Below are experts of layer 3 (counted from 0) of a mixture-of-experts language model. Rows are named router (the router's row for the expert), gate (a neuron's input weights, with its number), up (a neuron's input weights, with its number) and show model dimensions 0-223. Each number is 128 + 32 x the weight over its row's rms, rounded and kept within 0 to 255. Numbers have three digits each.
After each expert's rows: a language model's description of what the expert responds to. This comes from a sample of Wikipedia text that the model never trained on.

# expert 34
router:138090145133070155096134102159129104136162110153093165119115152107098135160109137136147103137104077149162144123148206154123175113116143140125115069099134118103197161117105128091143147194144146137099142194157104106121132160115073224123094140152072136142141167129189097185184185114145087120129088137088135113128154122175144114161119095144084192152086144108123119098093185087167172121153197131126116104151143160126021169088104148122164179115109135127134135118086167165184171185133039114168146181101131194114132127128099169127147124154131161131194076125168091159120149131173116113149158100156144054146141160119158133104090133072132147094089161094129133149111140160151123155125
gate1:111226148109067160150198149118069122094167127119117170116133117093131069153075132142133118078132083124168204131121146124160106109105121132170144183080105135147112110190118165065100137200115140111137150123069178118136076070111134157104111130133150088160162171147168131147168119167137145142166122091180134130169122161148153117155153120115078098127114099124150109122132164083120165155116143202118193122160124140102140128131106135143136132166084127152145177134098138140104118134112156169133128149129082100102072140086158124105130151152125234180199131083178147132105124107091148089195255120099131105150146147151132119064111121142134151142146115167131141132172102166081119106116
up1:141131174098133050197162122125124118085158145169125127169179099143150157105090102163115183129151160218162160137100171108134138092096093123161142117127192148125159071169137145150092095113122141160135146156173139113137115111142093087088147160095166169122200174176140066162123109102110131105092221106158113145109134089191099043172083157130146098114116121121135116145152097177135122099197097090149117193082127148186147128137112136144154156191142153137137184113140085137127183090147180121222164082142167111111133184118127124119154161149123138126088156137142160056117100087134121132094126139126149115101155131165076107091131152162175089150106150088146104138146159128099135113110
gate2:083165184075134138131140061155107149153164131146100135130126134123095150126136206199115134134118162085114154087130195135143088077139114137140143112132161168070163105121124150125133130148129169180127232138108103210089085166107156089102105118178112113168120104097070135127154139181160103138090135085104128105180063089095147104162125076127134149088129084114168144069147140157163091133116139110255159147046124116148112105138177130137109140151094145134102136113123094090132203176126157085120141101141082112103134128113186128174150139147148121143159088099129131119151138127082134096100138224170133156102149111151138179135131077131134121140161152138112132146103149128120147143123
up2:154133117195142116111150113155123096125141114126173137156087120145094114184150114151168161156137178113197100151126132143118095100118111068125121090093179110145121231194155149162107162129175127212109115142147123132120126141131143110125128108174088118163122173181178121124121132124131091085092128255089119176108080112118127101082117120110146114085089122102165109085164081167094102108129106103164112148055161123169185156114184140111122117138108137113112125102126125077141143099141125105130255114085171110133094110169084158105133140094172119125075103111118144151105150172053080164114140107121148125087127161163152112123132109123102113171099128080118086144142155137184120112115
It responds to: Adjectives, ordinals and participles after the, a or was, such as new, first, different, Royal, Belgian, been, established.

# expert 8
router:069088189138159164150116159122157095124164142185129106166118150130144150119103137125137143166154159123203112178140184216126155140115133160077121113163160095169139090131121094100153162146153122126087150163193203135159132172153080184086200163129095157113125089134165095103149132132154084125137108191155142074095189062120109179123141109170106123156132118204092145099162106154150171130194139068148095141199131181127134109070124129133197149154121126184203133168152077176153099146074073132175117154099184120105103132117089101143130119103101134078158143144184131142143147140150136147148098137158172133134154150119131111148128128105097109090143136126133110153081099095136141084116
gate0:236056131126106144086098169094137098097170143100096165090123171150104128111111126104117118173108077136120125107113136101074153140149117113114191139104115146148097131133114133073109126135091122238141146097136133107154140145176108126087068134146098092146119137103152161112121107128082058095162125162112064107084131119089132106073149112153154117147108177129082165096161127130099153134100239146115142123119176136124117153133132132069135082124163164136070140164081162170149101122108136148126171162070137135164102138159128096183158134090166062131158096176104128122080180141145145135212101146196156127117166168155128151160127108135136158101156125085109131125120082130133078043151
up0:141096115142147162068123192128133108140123180115131140097113129114128086132086122113122150166117197098132120108089165103097132146128124112115185176145119128149106130107134118109095091168120105184163134108154133140141125148135096138074102105127110106189117068101149059080117130103098113129247134181107044157143134134066111149119173126113167149204110140104120195103150068138144125141142145075126160129104169154123138148116143136086118082179143149129111149182052155155090117143110080255150167125107110130123111161116169084154157156099138074126105097160080163097154132149132158174145121156160135121197104137131145136195136119140124159175122104127097122133085041124126136113113
gate1:125241181120197191075074099159090107154129163092134105130166184168100173141115136172204081123121161059140097157119152136167105124076096146114152098116131102110135152212105091133098128161112140103230131157102162106096098106171142067157177119166097129128092115148157183113122133122106132139126118139120169144136109091093148125088137138130088121130071135150127135096167115158161118108116161232089150101160166123168118101134148135176139124123143104105151138084140157098122121169136115151129129147097103135032137155122124153134174131168083094089145118134139152144131129152115139103147211160102131211125115101138181117126134197111126098136126127149139164119062143151132137099097
up1:094087094112117136137115166136082158142121132144133094151116126078194105074159119125086157187154108255148139127176149171132093143181136130101146128173101145180114072119136166082168117113139166079093131118127125117125136116108128214049146117127181136115191140096118089188128182121179124161127255088156145088119133133165130137180081139136150158107169137093140156149148070130134146110130125144118088193142131126082125137111147117101098125173114171129187146114129089118105160094141124113247113099148143140120161118164128126159086131115109054119159158143130163142138104094136116107169125099141140113153124068108123127123114104144157152123114131138158110165124126101118088114123
It responds to: Table pipes, equals signs, list dashes and month names in infoboxes, tables and conversion lines such as 1.000 mi = 1.60.

# expert 2
router:073078183130089144131107160119170065127127073124084146093150124109076096156087083125137101183135141181055081169160172105139153091156170177100135098188105151134181137107094110122140109144032133133125186153139143134166144155117114134103115143104105131123121125082246172169105129143074163082168192136065187103129155147101189165089161145173112129098122163150106139119067123144123155149126141110137128076144136154114112122087178196135182144145089137139127147224145155105171133139135112121146099158141094171148097118132117127156200145130129127102122104075143100110136112144124108138151136133098099124148125184108139116095095113123117134103124157107121127162081075185170145131070
gate2:126135241108081153133109133083115107083089138167085125169150101166130103130099101126157169110151168144098108154148140114131165131119140124135199120127162195161136204173077145043111129179203131149131247115105136126113075119097150096127139093117117120141142106150153165124113097194101165165123097116078172172117148132105130149088131202113155150057118086119158104104148171121121142116104142105201113095159139124119146092117142138100141123145107087114102125181152114109075135138129157157126144150119113153146132140162140088129157192102114148118166112141114134084127130168090125128158138255075105130114184123100183114136111165121168093117113134108107118145114123152178130157173
up2:092169107164151130136026118126117149102120168078132169116043094150024107092166163113102170134116128071201178102178164116144121139143083102094130108144146156134167100111148082130134088147134117178138119159102119103114164117148111120107122131167103124130137113181124109116135128132126133052142096169157070149141092118080126086148114137062154109210132123119139150165119120134127108090106135128165160118132138165084178051095123141155134088155170137127113147169102154119148114166142138145112196157077146126082106120115146075142132087174087062152169110190104113109145076073136162121120125142135090118095115080111106101146132081067203154180111154172121143125145116140128141158208
gate3:081104160246119125101106068176150139126127087144100123152078101133144068122138141163110164104153139116130122135141145108156120147153133118104158118107140140117201127179156146091190124140159113117161126255155108103069148114081093113111186166094110137070113138107139151080130130145097127155073144158146102103112086142128129165141174138101120104075129120172107130124168147124148104118147098151129236106182150118072108130119122110136148092146141150118183114146088119125143100135151134128129091134152147109127082121096131142190124142092138159137141180132138129094104102171169113118141149131255098133075139130136133170119114116097124107079092101147133085167100096140132106142070
up3:130102110134088097070149117082127170183105115144161203148133148096114094102136114099145098135098121141115255093073095139158121106150103148160146137121085113133038114071135151067131150130104141184135104126136120139104151105114133128187144129129094073125152083075087167142172101086107154130178074129255118127169120141080134135072060124101125160125148128154109160172092136113158132137114161173101156145118177146100151116122114158136144164118098180104151105089119138168129126109076117173089111255118145101136101113172136120131129142127128102150090131140112084118125114138134142090159125122095148142123119110124091082102148147111117139155145115190129121160144147113114133147122
It responds to: Line breaks, table pipes and separator rows, section == markers, colons and dashes in lists and tables, plus mid-word pieces such as al, es, yl.

# expert 17
router:108106141077106136109105128135096115115118141183160139103130128111117180168101166151167107111119185161087084140141110121139179126138227133093098143147148159168157153075180111167126129115110099117156168154126111127184113174159077161125109111104175154127093077129191112146151154101146161114132107105101180124119155126129132178173107112124122193095090158207043110141108116115080135139143127112136127152144117140194110130109124196132203164183097127112158110236160117137167104134087106112145135106155140143158141160143143168179183115104108139118139174134174128166145166126126114130140158072119115071150199230130151084147114157125119182153099169096133139181083096128147161097099
gate0:169106113105119083127141172097099127125116124161140096113148102133153115152123180196120111112107127127073132138047102118091119148148148146151104109142063136104116141116161156111127106048110129218106119124113140100145147131128103139126142123133143140142070120121130169173111118101103143170094065155101187084136093129115129130101130096133118135157141174069068110130129101146140143120128195128095124193121117127124170164121167134149148137143131125109131165135111116146090141116129182146114080115146157129105101189126155126060103214111016164117087188107116108105080120151184080186246143101099075137114079082145093079194051137117154157174115134106134112134152141092078128120161
up0:153105101136167139063170157139134136128191054113167092119199138122159113129073142175090119112161204126131118110143126169124154123102130135126100144170092198165134135096144074191204055180095111115113114117110110093135100137137133129115126093185153170109110164101135169129120177116124125112171154123114144122111118140139147127106140088182159067077184170122113097122109126140124128103127113138127086092092153129063160135129169154136132129095153117166133066117185120122145135143112188255114114125065122100118111144123093158103139134156091162133157105139121121147130150156127085117131147097161156134206124207118122116085166132133171111134073189104114158157194166114109102125136
gate1:162252119145115105105089136161113138114083145168165149097096140117092169176142114107143130116158109134079130160113141131074155110158141118117127146124094106109079189110126179133134152141169116163255128125149140134167110152108140118162164104053119106119096103114105179168136134136153144173102131178134150136157155087108119151087091187146126125113118168157111111170120171105082160128116122243121194072133140135095129145151071145175173093140143133145161170167114152161137132090127118145083148144124182144122142123137153138132139162104170160104142130107138131171139171136171111071149211112145153041122137141135118144148043184145120152162132123078114126132112138102158100101123
up1:180155084124154130075116127171076124085135097084124139078124189156122134150157135127136113155156148250145111040130129110152125112182095149115152100119097099142096136167169126107136185105098080138177132110094137103179107194109041053174135170177113095081146135142104198121137106094059086089163155125125112128121135146106116125051101153112166124125110193127104113100089107068137173119141127196093149100122131122103107145139072153130126133083102134182103177089074136133148138105188087136181139149113177153101125145133105093129111121125098132120132153158153154157103147178129126148123143119130126168079136191144144120099101179137105101079146117117160123060108109148088098104107
It responds to: Pipe separators between numeric table cells in sports, election and census tables, plus the and decimal points within figures.

# expert 38
router:118072203127116127086130140121169139151176103092107126140072140118140112155134087113130097179116110125123093156177118142096147105177144104137121093153141158144210151164082127096109156129120159108149171160141142158148102135165075158087098128095104184078118078110217167093120175185127141068130181080136177084124185138124124131110183145107150152093125091164085098124084156112121117132136159108139054135114128187136100098093122179112120121111066173147116115162068102109124147113117078098119089205127129159153109075145125095142172116115101148168098141115121126137128171090124095146137061133142108073121175160157183072137163114092086207119100130112095136124102052112179127097090
gate1:134239122073148106128104111169094136103123095081121139145089122071116144122127170165080136128138119146105136144105140145150088139141119128107116121141151121166169130184076130173103109105130158131191169172103097093168152116152146118015065158136086149124163112170114182091133116140116047121115102141126153163077123125120121117186200120158081076134107045129136086121144171153136126093184108161164147078110145149140131092114149165162167138131107075143117170154165152110163129176131129135126158100111159136143104123147173088117084118117114124149123190141145058088087129125099133145153204151109099177166111143163177096138112182094185154162141085125109058116089152098108124121185
up1:191143097092155164138123102134087133105119116089121135147066132137081115155202111166081150127146128255112140149060120118103099151180178137114159092094126123114142076152131163127124147128137144099166158131129066177172106166161091164099108097096164112117136113131131128152113134147071085143119243141154120090135112115123148120114131142048128170120126126149177099126127185112170120124119140149136136147118093121144105151132073143099130094075103107091118151109149154165155119139202102107198105146116123153134119170185131109114087097116114160159174103099150100128132131123152098179110189122215093167119126137127114175191150131079143157080144154105167165124185144103161165155146
gate2:072119255132115092146125087127187135147134113098161137140170109082110103073171158057125095153086105136150139115122162160102126123137088154051121136185160158122118109129107121086093099116151147177162237145090194162096142128162110118105134188148150094173139108058137128088107169187134119137143156166110171124117138169090108142122167101145136110091112106172136121126080164110144128112166169108196118201181125145119079111098173151116133161119111105146118152121083166168161147140108113131130142136157119122108117144095134105106167129097073135083087182151154117131145102085109108147075132216133101108153185097145121090069145115158105123138148114120111097120096125128131164141142
up2:112065180123137061116185039134133133149172146080133145105137151136159118169094120173099046110110146089185107152064099110152165117178152163169064138149163123114128172098154069102094076193123113124162128122130146155118119126085153176120134183174135130159148102144160142092097158126138169182137114253162095138149151147138129119145093114104107046077180138121097147136124117137137121114106066093141131127151154129164119181135100131091157138119148102122128146117148131129117088138142119117125199159090147122068087176183121131093179153156084132105102175171136139111107091105077157133113125105196078185153121060150153087089112106130126110111144110189117149119116112134136109117128
It responds to: Capitalised starts of place and person names such as New, British, San, South, Peter, often the first piece of a foreign name.

# expert 10
router:118134175113091078126121101129187157110104097185116140129097157095090102140150163127127087139187176198083210155144125174081140135175127130140145170162038108133117154158116121164138124168144113123148216154160142135176124158107117144152070184105135149107078132111132177190085115078104104177119144100125149099080138116138163134176148156096096156124075122155131091202126124149140161108129136142142093134162124127124109146111141201165227156171147090134134051214180150171167156105122129110192100165105105166160127150099129162165132124143127172121141122121139146131108185085171110123133147106169151100118139175112154159099141153142087158104118164061102120156133138109171125140147
gate0:255169097140129135109165126096108119125160124116102137105135127108139141145147148110127106138139077130170132152146138120124146158134112165147141105168101192167125147064107100088167079135083159255142144130103115132145116156118121167142184131110163116155059151114120095107133107162091111135166155141088120134140140124173142123109120095072115092143230114076103080149143166109048115158120247155083141137140106113111169156133169139127104115083113138064145108085103164123101158147147132171076102180152143164128122107160101123099110107153127114156102173098096151175150128139088111085205119112133133110150170109075141146111114102106131112132124152144109145076114166119129089177110
up0:114081113098167166125088146114053111148107093147105139098096165166112130122171163105147174114119180169088113108154096137135134055133165097134084177114158171123116162165175142120107164105187142153104123102116158088117160106148117083124120148178154133121159178140182140145154148104149167162165146127157155205168139120096174142051156109144122068122111117130231170135142105111095121139139131124133122159107155148168108172119115132091116096193108152095060153172137104112178035142086101198132146079130112115104157174103153153099140151132131110162112157121099139129111126099155145156158091134084089161135117151116059063149105158154172113119112162111136013128116075127084144131119
gate1:191239107159092120078127116123129169109141141154128115140169129127120105103147159132076178137115134090178108149082139177126153089161135121148165110098089120113111141168112200142115119140154130114239167128074104141113145141118135078203136134146125141102201113162098153110134152110105115138132174101101148141119092146123131140187149120093066109162176134108141121133160161139136132150132131255179164134095101124196141083123112143168145131118108157144127148090129127115149129153119191137046130115150164105097128152145102142165128090149131094195105099087130142120161167133106154121138161200087160148142144148089175160088130079118081153152097095129103149077121136106145123168153
up1:085119140130169158135130129113133127112123158111122161090108141184127143152146090103165129124118113196114153108161146149117125184106122123125131121158183140140141145136160111110149126141131152086145087126121138074114113100127111198075148162119135146091091113159162077059130081148152123115138171147144099064142138182112128144066142153184163162140071154126153136153119097105072131129144145094094113153154109127105147255132161120095090161120164108127181139190185128129069104152145038119255141105084115114126134115132167134118132152163116152057148122140151169109110076129141113127134183104206122116176138130165101144187143204145192112101130182115147108138115139149146123081134
It responds to: Articles, conjunctions and prepositions in running prose, such as the, and, of, to, that, plus the plural s in generals, discs.

# expert 46
router:120140094173101135121135230125160077112186119115107099147122145105119124183176137147135098124176098145127153152145190106109141116128210151151118125187130154115173098088103147143089173144140146124157123186142163132141164161126098144122190157128111146170095144128188165132178158083105117188177145155144115104122106051134126105116154130136129112131131155107139160133143111130143069094127153151124073121152113152136122144073130214077140120139108154159139042134135135119120173178123070086142123185154123183171118147111108165143160119134091090104160121106136102165132104155114057187136099091170166107082153184094178087193144149060136181135120116173097165147158091144073150103077
gate1:167182147147157108164204102144142124203091125154147156133144173120130158149124158130114097112148132123130130154102193093170160106092115147126160137139114080135139107155118103107154095142121167128201133118141155152118097155094121170085204096133213121128142126097158092165116117149080149136127096187143169141102122159155162132152145112089154128120102140165142132064110112100126146165139124218093153074171060076108081136127144153114155145188206117141185122161174132148096105149131160113123149104144141130126122233059177162175140145097159118129130095130106139117185069118175156080157238135126122150114098144122098144100132146141115159073123087168183172129119115087138133136115
up1:175097096092139121121090135128150143145139083164121111122071129090169089096132154123112133103082142255130145101106129146182131106156189138114099153134119174169108143115159152164138163132139073105136119121209142166172132147131071127146099130176122103173113145179129140149136160073231111167119247090109099103176153048104128082087118081125113088093162107123161177151118104180106141167110075068129111129185130123152137173136147106133118112080098151135100108117144088140162088100101101176216141112126167144150130093162089127154109139095114132166167150138165137115127140130090122078104122100189113120129119093106088101112129090118143136174101112125143103159089133143136135108126
gate2:135095255104161124160155121156157145034167120139128109147116163126051096125099100167092134084183139121156109157100138083159121105105121122120177135145120187153095150149094145105149160163173113144138244148145139096129138147100114111078124162111137163132123115191121150112102082078104145131125139077086114125093127068164137136119143092146092091147107134106138106081144124129134142092138133158234146121095079117124123186112149162144141127162146165105116110170131146178114138109137112159143149123134133137120163109121158101133092073132159150170115167138115157084130120112146113124107125217081228102126138130128168192134165129120149160138177088116097198081122194147104148132109
up2:120097115096130095122189109180149120072181081153096127135088135147082062168105111129140153134159130082222106135066176064171137157086151192159140149162103138171109149148107083140136165191174125154106132099127174075137164134116145100124194139137137140103106126170128228149120142131094161132127144200169119109148108103134164117085114162134066078124149174104123157132097149157123169131151108124162175134093125137150109141134148152096140155164126103147147153140122139169143168116148180098155222153195127073165052116113151122109090134161142124186125157125155105133135154122116117094148111099123207069094142102174123134133116131119134138155192053116147154106140140150099151178144
It responds to: Suffix pieces and closing words of names and titles, such as es, ers, ius, United, War, France, Act.

# expert 5
router:106090217141082046137147092129206129114122107166173127156099114151115108146155121088123098139140121155093156184114172150085119140128176148162120147186055121124136132115092126162145111156144095131125173148139150138171176126100088131142133174139120150095142135119154193171115176102111121131094074101090156090148138101151138160152176125121127155122097132146151111163139176194105112113126125109152107142154095124128118144087152206158255186150176081158200113139138108135170150123121131106170093198128129140121088075107149151140149117149164136141168108122172154143113162099171078154149143061174130073122193170093151145113174147110109142123120143069163149136115107108168165119184
gate30:091140106146129130139144133109097113107131139110100136161156082100168113136136129085118116220106135118125149158098118139091152133069167144154124148131133119107135094122134147085123118084165079133089138081079197116156142129140135110141136117065181146136123154110141109182129194145100255160122139098165154193107100117122175119114096182107224045081196164108208188119154121158110124113110132132131147137188134154158165088118124135096127105131097116112161103131148112122130150158247137135097124125102112113158127147123099116132120089096135102136120133140116150136132070164159126142115102149103184157098155128133117094131131182152112131110155127113154111119159117163122086255098
up30:073129106109078112118127135068082135088130138097098120169116093124116133126145129070106140107130145114124122172131084145129113158051116114125140153122142114122110118152156130136176092102210093123142130122172137112192118130112135145077137150070125137114147124161125198153120108181146118150146102138152166146096080087196132129108094141150167141133145125072255135214128173150114145193102107092177111135178082140175134103125150140118145088122143085087119099116126152150188108164098103154109100093151110113202152141112128140144115110104183118140150121164152127152092120144145230166113097141115154178029147127111091130107086181072150172083146130133172081083109148146124075161122
gate31:102122142136191068154117156147081132094107137065138087154174119150137118067118130126105127157233176095127108128129102130091101147135044202155173151143126081127115092164146160187133138102132136109117143157145111125114107111112127128115121058184168145102157214205126148105115125070167132229107123117104180102116154136076111159086111084137084079140178138107142137138159095159132131147130105169145141160087152130098136097121113139111151147116099099127124141106154094107159135107150237186131123131106148115177147114104102130117122137177177115110137110096148155141088126126133148106123141148105135112139132112123094191107192113118096118114126099133103155125152126117097117135255
up31:126138161166064133143127142087191104105118102200096151115120134095138131147167115135098150128135128107157147119165127123136126111074139069098087111137116191149123106118067162115119118120131255101139145127176171140161123119135087160136129129144156138193110116117122078137116114132191139103095124134132145158102130128221120102156136095118160195097123116143166132098146148104183134136241162086102105160122112122173147161120106133111102140119124147134134113137210116140119129135112124119152110141135133085130127132127155151102112116114132164100154135146117112145110133093143135255110159122127151107102154135144089112144130161104166148126105108120187096160152075070080170117115
It responds to: Prepositions, conjunctions and articles in running prose before a noun phrase, such as of, in, and, since, as, the.

# expert 13
router:118146134128086119135119163119164119126162081165145167174121161104070151169146149106137096117165067147067103192168175092112136095111151129147172168196110162091145137079148111147109148172157083099168209179096196162193143178136062136138112138099112150120103131130158172145097182081125083163140118126110142110095142120098071107125183105153126132160068161159117117176207124136131171143134153131152078140184106124146100108114096214146196181097129097100118067178141095107214137155116121103136116155098099136142134106134115173099158121182096145087181126115160165145131132094164107164129174123112177140131131151125148132157170163131141135124076159118142111171125088080136150099113
gate0:200096112140131140112092187134172160151101083126147121153144135121111092101146159173141112177095132112138160104157119107112157170152124068128108125162128095151122119094142113132103139088104135225157110152125064162067148159143104157156099141158045167087077107114121129077142126089079158135223135163097081103110142155115138107118152128108130092167133106132130068194125119149103120066085225127107124117153139138069058096099157141168110132124138148144108132153100125132145129181128147171124061119131094151121100115133128137126163130129106164108145124131141098158103110099137113139255078211178097134090131148092159151133171121119134156141096137135068118153150159110102140140185
up0:130156138102098117152103133152175130166124063125178180132156152121131087103122060134136083106124188160168118106169077109189131134136150136145110172176087120091094140154104143095141118143138074111103108097117150171120177155115112152114129136142091123124091131100109146109109118160166128157242121095167127089173143044069122153130132134161177071129134131149149131175154136173134152109085107131135080165147124104127064103138154111126132205185117118101117146148156141129161135165132136250148132119113105163159101051117084144133146141155110159099196140154171121151110122091175154200124145163181103150131136153045124184176141153197158097160102131132097122141134131128108121111173
gate1:133255177106112119090132129152100091104125126142132131108125128120114173155126142147112134149200154132147120204155107129119120145104075141106146136161163128111152157005093151119155085127103126157255147110145189144098123164140151111113107139097107139132106170104077140142130140086145113141125157117095110176067159116125113165168132147108102121145169172120102077124175243112115134148170148220103144131161170114155136140141141129185120091122123149103134120118111155134140118115153159122116163129135176152113113120116149152160147144105175143130134106112132132092140142105118176100109199152130151087152156110162170142117169166133124111145163131051102138142108145117114109097199
up1:156161159102128124131111134125109104174126142113207169127160119162141101090109131115116116106176161255097123053137102092163124120114174131119092128124100104157152146144110131160117094134100124147153135109133096161126128126148101093135111115138130118116157102099102162131114132167170172163137229113117127173122151138102126126169122142103104128071148125123156154117152154127124101117114117161144158044124183137099061129132095133128129069185124111121080133102101096150101142120124085205242146124115161174192163101160110137116100150111137130168151197149129118186104146193166141088142125154102106182160148124153151158138138156220163145124163153123129108079133123172146146175172
It responds to: Line-initial table pipes and list dashes after a line break, plus connectives like and, as, at, or in sentences.

# expert 0
router:099108179105142111148166102117197088084139102159170138136136116092160145132140094125136126129137112168081112174099164215111157108160156126114098145196128131157142125119107118148184168158120121143146206174212177160118096140146113195094143183124120147111139095132145105099115162167158114135138134107154215095116237086147116117149195114133131141143106162122158121164127094178144138096130162070209099136137090157130052114103199173148158176123149114135150095174165109128154124123097096094173120161113145151120115116142186123161123111090125115096187113109101086135166129108141096150137172078169169145166122180101127097100148152132110147121139099134140136104089089122185198120077
gate0:248112142133106149086116140154131094092187170097122152107110154164109161127117145131109144127168160089161139095114150187129140122143079094097157110039070099088137124159073133152085114136115170252182141120097103159136122144126130061080104128143114114167132169133108131146128105172106120122108144124154133122135092127105100133118136147138191158142164144103130089148096143111149093150123184145145140102097153125157075139139137150149119088127127108141069149146058181108142141128137133129190090103097149154065165136144132141159128130132114160102110086135126136117136129137200099114240114134180207073161169117173152182131122180132169140101180163178131141121155180130153112093158
up0:124103125076140141115097186120176174107129155109130101166128114142170108138126117098102111192169238170131133085134101148133122098167137145079095102061135164134113145064137103161091117095149159130151098134176092149143124142177057156110175112106180139139013134086136129155135176088164120128244151148143152164110179125081043131122119150147126115129151163138092099130087080110196151083124141106080131138147140151092123120134084131135086132134141135102094119142113131140125122125194096240109128185150156150135160162107096107147097115143091112138101114129111086134073097164130128189152123121145135165135123126148102096146123150112085162117107118179152159125110112177140082170125
gate1:117248114131155126097111113134197153124150105199155109125062117133109107101165144130142122091128127119152134147132146133104157132140092093131122098107108111109109197098112136148170104135051126160240152143125103189164128143146103172124120144072088122108019107151143148142139098106122099111115151121152093172131133091164093081119173146119145146133121165094145113127188192107134084141114149177071167137197146122081113137121187150161144059125131145151121167101122133165121129151134121123132117116117121112112082108090115128155134168087069142141148085164113112086138133086080133139086229098187154159171099131099127180119108150076083136126165115109093147143144132166134052133138
up1:132101120171195097186118148118144131114142106141151144124125154147135088127137108129136135129118135243102117049138148140196077143115173133157137127190161153104077137186154128161110134115089134111134117142233158121156139098160126169142108101135148128117168124166133120134120165130165182168054255047133112134137139100134146084130102120169126131118079135107159198071134083161084105124183076133143125121081117142107149108112170112109149175159159115163134130148157103120198153130125115111221137112133135137137131122157105130110099172150156083124162128154181095099089102155189106128127141096127086121135110090100118140189121167123142091107125120161162101116125156155123199127076
It responds to: Prepositions and articles (by, with, to, from, the) plus colons, dashes and pipes in infobox lists, such as Preceded by, Genus:.

# expert 15
router:091147105099138153123134107082133160079152093161084145148112118142099145142114155110110109145092138124122150139162215128099159144116126141129150101126192146146183170115128098196157179127153161137110199148151185173165095164156124146126114148100131185109146117148116131170185185107212169154093119159072138139127119046168146079164129145155157098121102130136173145123162154191159191111151130049173055126155106160133088159100099165099149226126149136152133119145186091152212175198141160159132154125105172162098135115137080112194115138162155117157150111084158140148138145102168101142118151107149146117151185138122123104150163131129096122083135175119130083169106121161140130154098
gate1:118224074134109177176168136126095186197121112134186093149189123073159161152108184154188118130129183133129140151127155138128119157095090190106083134137154113121129067157138114120123068112120105164232168104113109183128090123142170185137138102157129160174135128118122095165112090113161106096156079178110101148099117082107165118153055163101141117115146118138128182144161108107130166135155124235125135099121141122121078159115142127151146109150126121146122161165156152146124152102152071105120133091146128113118106150116071115137136171152118154111114171126129179123104127130090173117066227181118069145110121115145107124173122136117163109142165183129125176160169136173069129135149
up1:160164122145114142158046154138154142167131154121113127139124169130154113100149165164099146142111115249056124132087158140113105079135167099119164149163095103109100073120138147106130083109144083108163135123175145148135129134123139094151177179125162175148090145126127091139109147066173123167118231140166120126207085144171137124108162156152112102063130103072219148141227088089135116142135148170131112108160137124130137177132126123089132168141112145107112136130221146120094142110064127132253164137091125144143194101074094149128127150137106144141122121082128092110118100081144126116107118162124167154108122102131110164141151130161134116099167117136166125163133138100149109115100
gate2:118122229116138102131142123111104150158119130182146130156161150160092150152169112128126129090129172155153142142155120152141150144141126148155135141125157183164094147136120160103159106063170134067120230170155173122104147101109135169159071118158151117115226123115080106155129144174156134158062158136162143129133127087122148124115130098121107139045069090102183117128124147157110176139143119036255137140117139131191119152133150103107126165108108150120152177117173142136147144111202151112083145142134116155140139050120147152133103131101130141136140117121075127154119154135180128134128096201123122138106125140075146115092113103124133156084118143138135025105182144149148116113077
up2:190165166165117162146113174067123113114181065094127101094114105165138132145126141151127153172121145138212123122125053073070149156175108107096101165134159146202125145116187196094144159075113108134143137177118157159132140117110131086146139128096126109118142128112125136127148154150114116105145123245105152179163139056140073142078119085123195117150095172111110135118082115121102148107113164096110099156144136140096117122134159127120101099069098084104118125143117149188091100126135195117086241104197129181124151089183139146089146165157154127128069121156088136103152136128157162138130092164148157101134100148150154114099132062111147124127163073111121158079156157117131108118104
It responds to: Word-ending suffixes like -ly, -ed, -ing, -ated, and participles after was/is such as played, built, served, released.

# expert 20
router:105083185120141163114145111108139047128159110118124136125118145097115135110114134118158131103122130126138078160175156190097188100115106135098118082158159148120149150125151082099169122128105095124106204153188202149156104169166050216131114183101151142137113110150159112161134186135176113083157119167107216112097197083147077130086088147191087183117097146175137173118132108128150181141145116094160096136209145139150135127104135170090168214165095116143173143147150105178167113187116037113159145105121160145146134148139106109163151125132110137129139120157134164135137154145106121164142134121116159140146144180104144109117170130106157147093124172115146142148078103094181147106067
gate0:215123131180174121137143160164135114171108106110123156132123156147142115121126139158123172092143156089177144068102153129110099197131120123126171118131185125129139133129192106107105151121112158231126130110143159121126104138118106106120209173133188145129064167124105185069150140113154153130138122157177142087077130149137137107129136165099130139127123126106140133163117070092073150111131248113111097123130125158115125156115105128151158083171154113140070131105119095196086136105124165144122155112159092167192109152153134162092161171100173094108100185167132172096137115127149154164250083165146116139118145099118071087169106127068138129154111167097155164139167116088103149165139
up0:122087154131090108099183143120137110136165100145120094140116149165147137115138109152119146131097189155109127120115122091101128076081149174127139140179165125122108048122121161099103148080128160116133129134097136116166126144106104113155088164135087139160108167111145191163119182120090118163241098173131161156089097171097095137067103137141131125095117105115063120121155096179158113150122124149102133118149144132144137127131086143113134064200109199078111137114116128136139133131175165198159139094109068134130133181122093141096085127164178020151147042152151152120104098136114123117134097141119179060137144133230124123158114071207105100148154106113086143131106096095109128169183
gate1:190255124146163125124113173124122117125141145120114143154122110153167135138093147164112155130102107110129140094123131157138137106179144159136129140131160135108170146095161125098109139128132140145240151110157124134164087149137156106122129100140236149149149168141160145127131114116120159122060139137148131143111085125122150108157151171117109128132166176140158135098152097106101155132124114196114098116116141125128162105119118124173088094141131090091103116144181147131159124102141182190100160097115111146152102143072115092114151156151142133143093136123115145089074146190076096096143255146107118130140113089160058166109145166127109157155146103125150155130129180165142121153109
up1:096092130151059113158146075141179180109119133110166120099135096080120137087172135100099137164139130205146156168163136093099112144120161088165130098145132153113100113195109160181153104126141118122125157140092043104133132113086153169130104134104033141093130079145127127100174120194123121177171188102102118112164124144135140141192122106137145095062106105101144110189129200186140093130102168155141148113107101150146050138130116151075174191124150137145118132118127151155070168196109086106214104135163135130157182129132141184134085131153102119144140156140099057161164098059153129153155122117187127141097158168089138126157109112124130097164130123145071118119145136162072122134154
It responds to: Table column separators, header rows, line breaks and section headings like Original release, History, === in tables and infoboxes.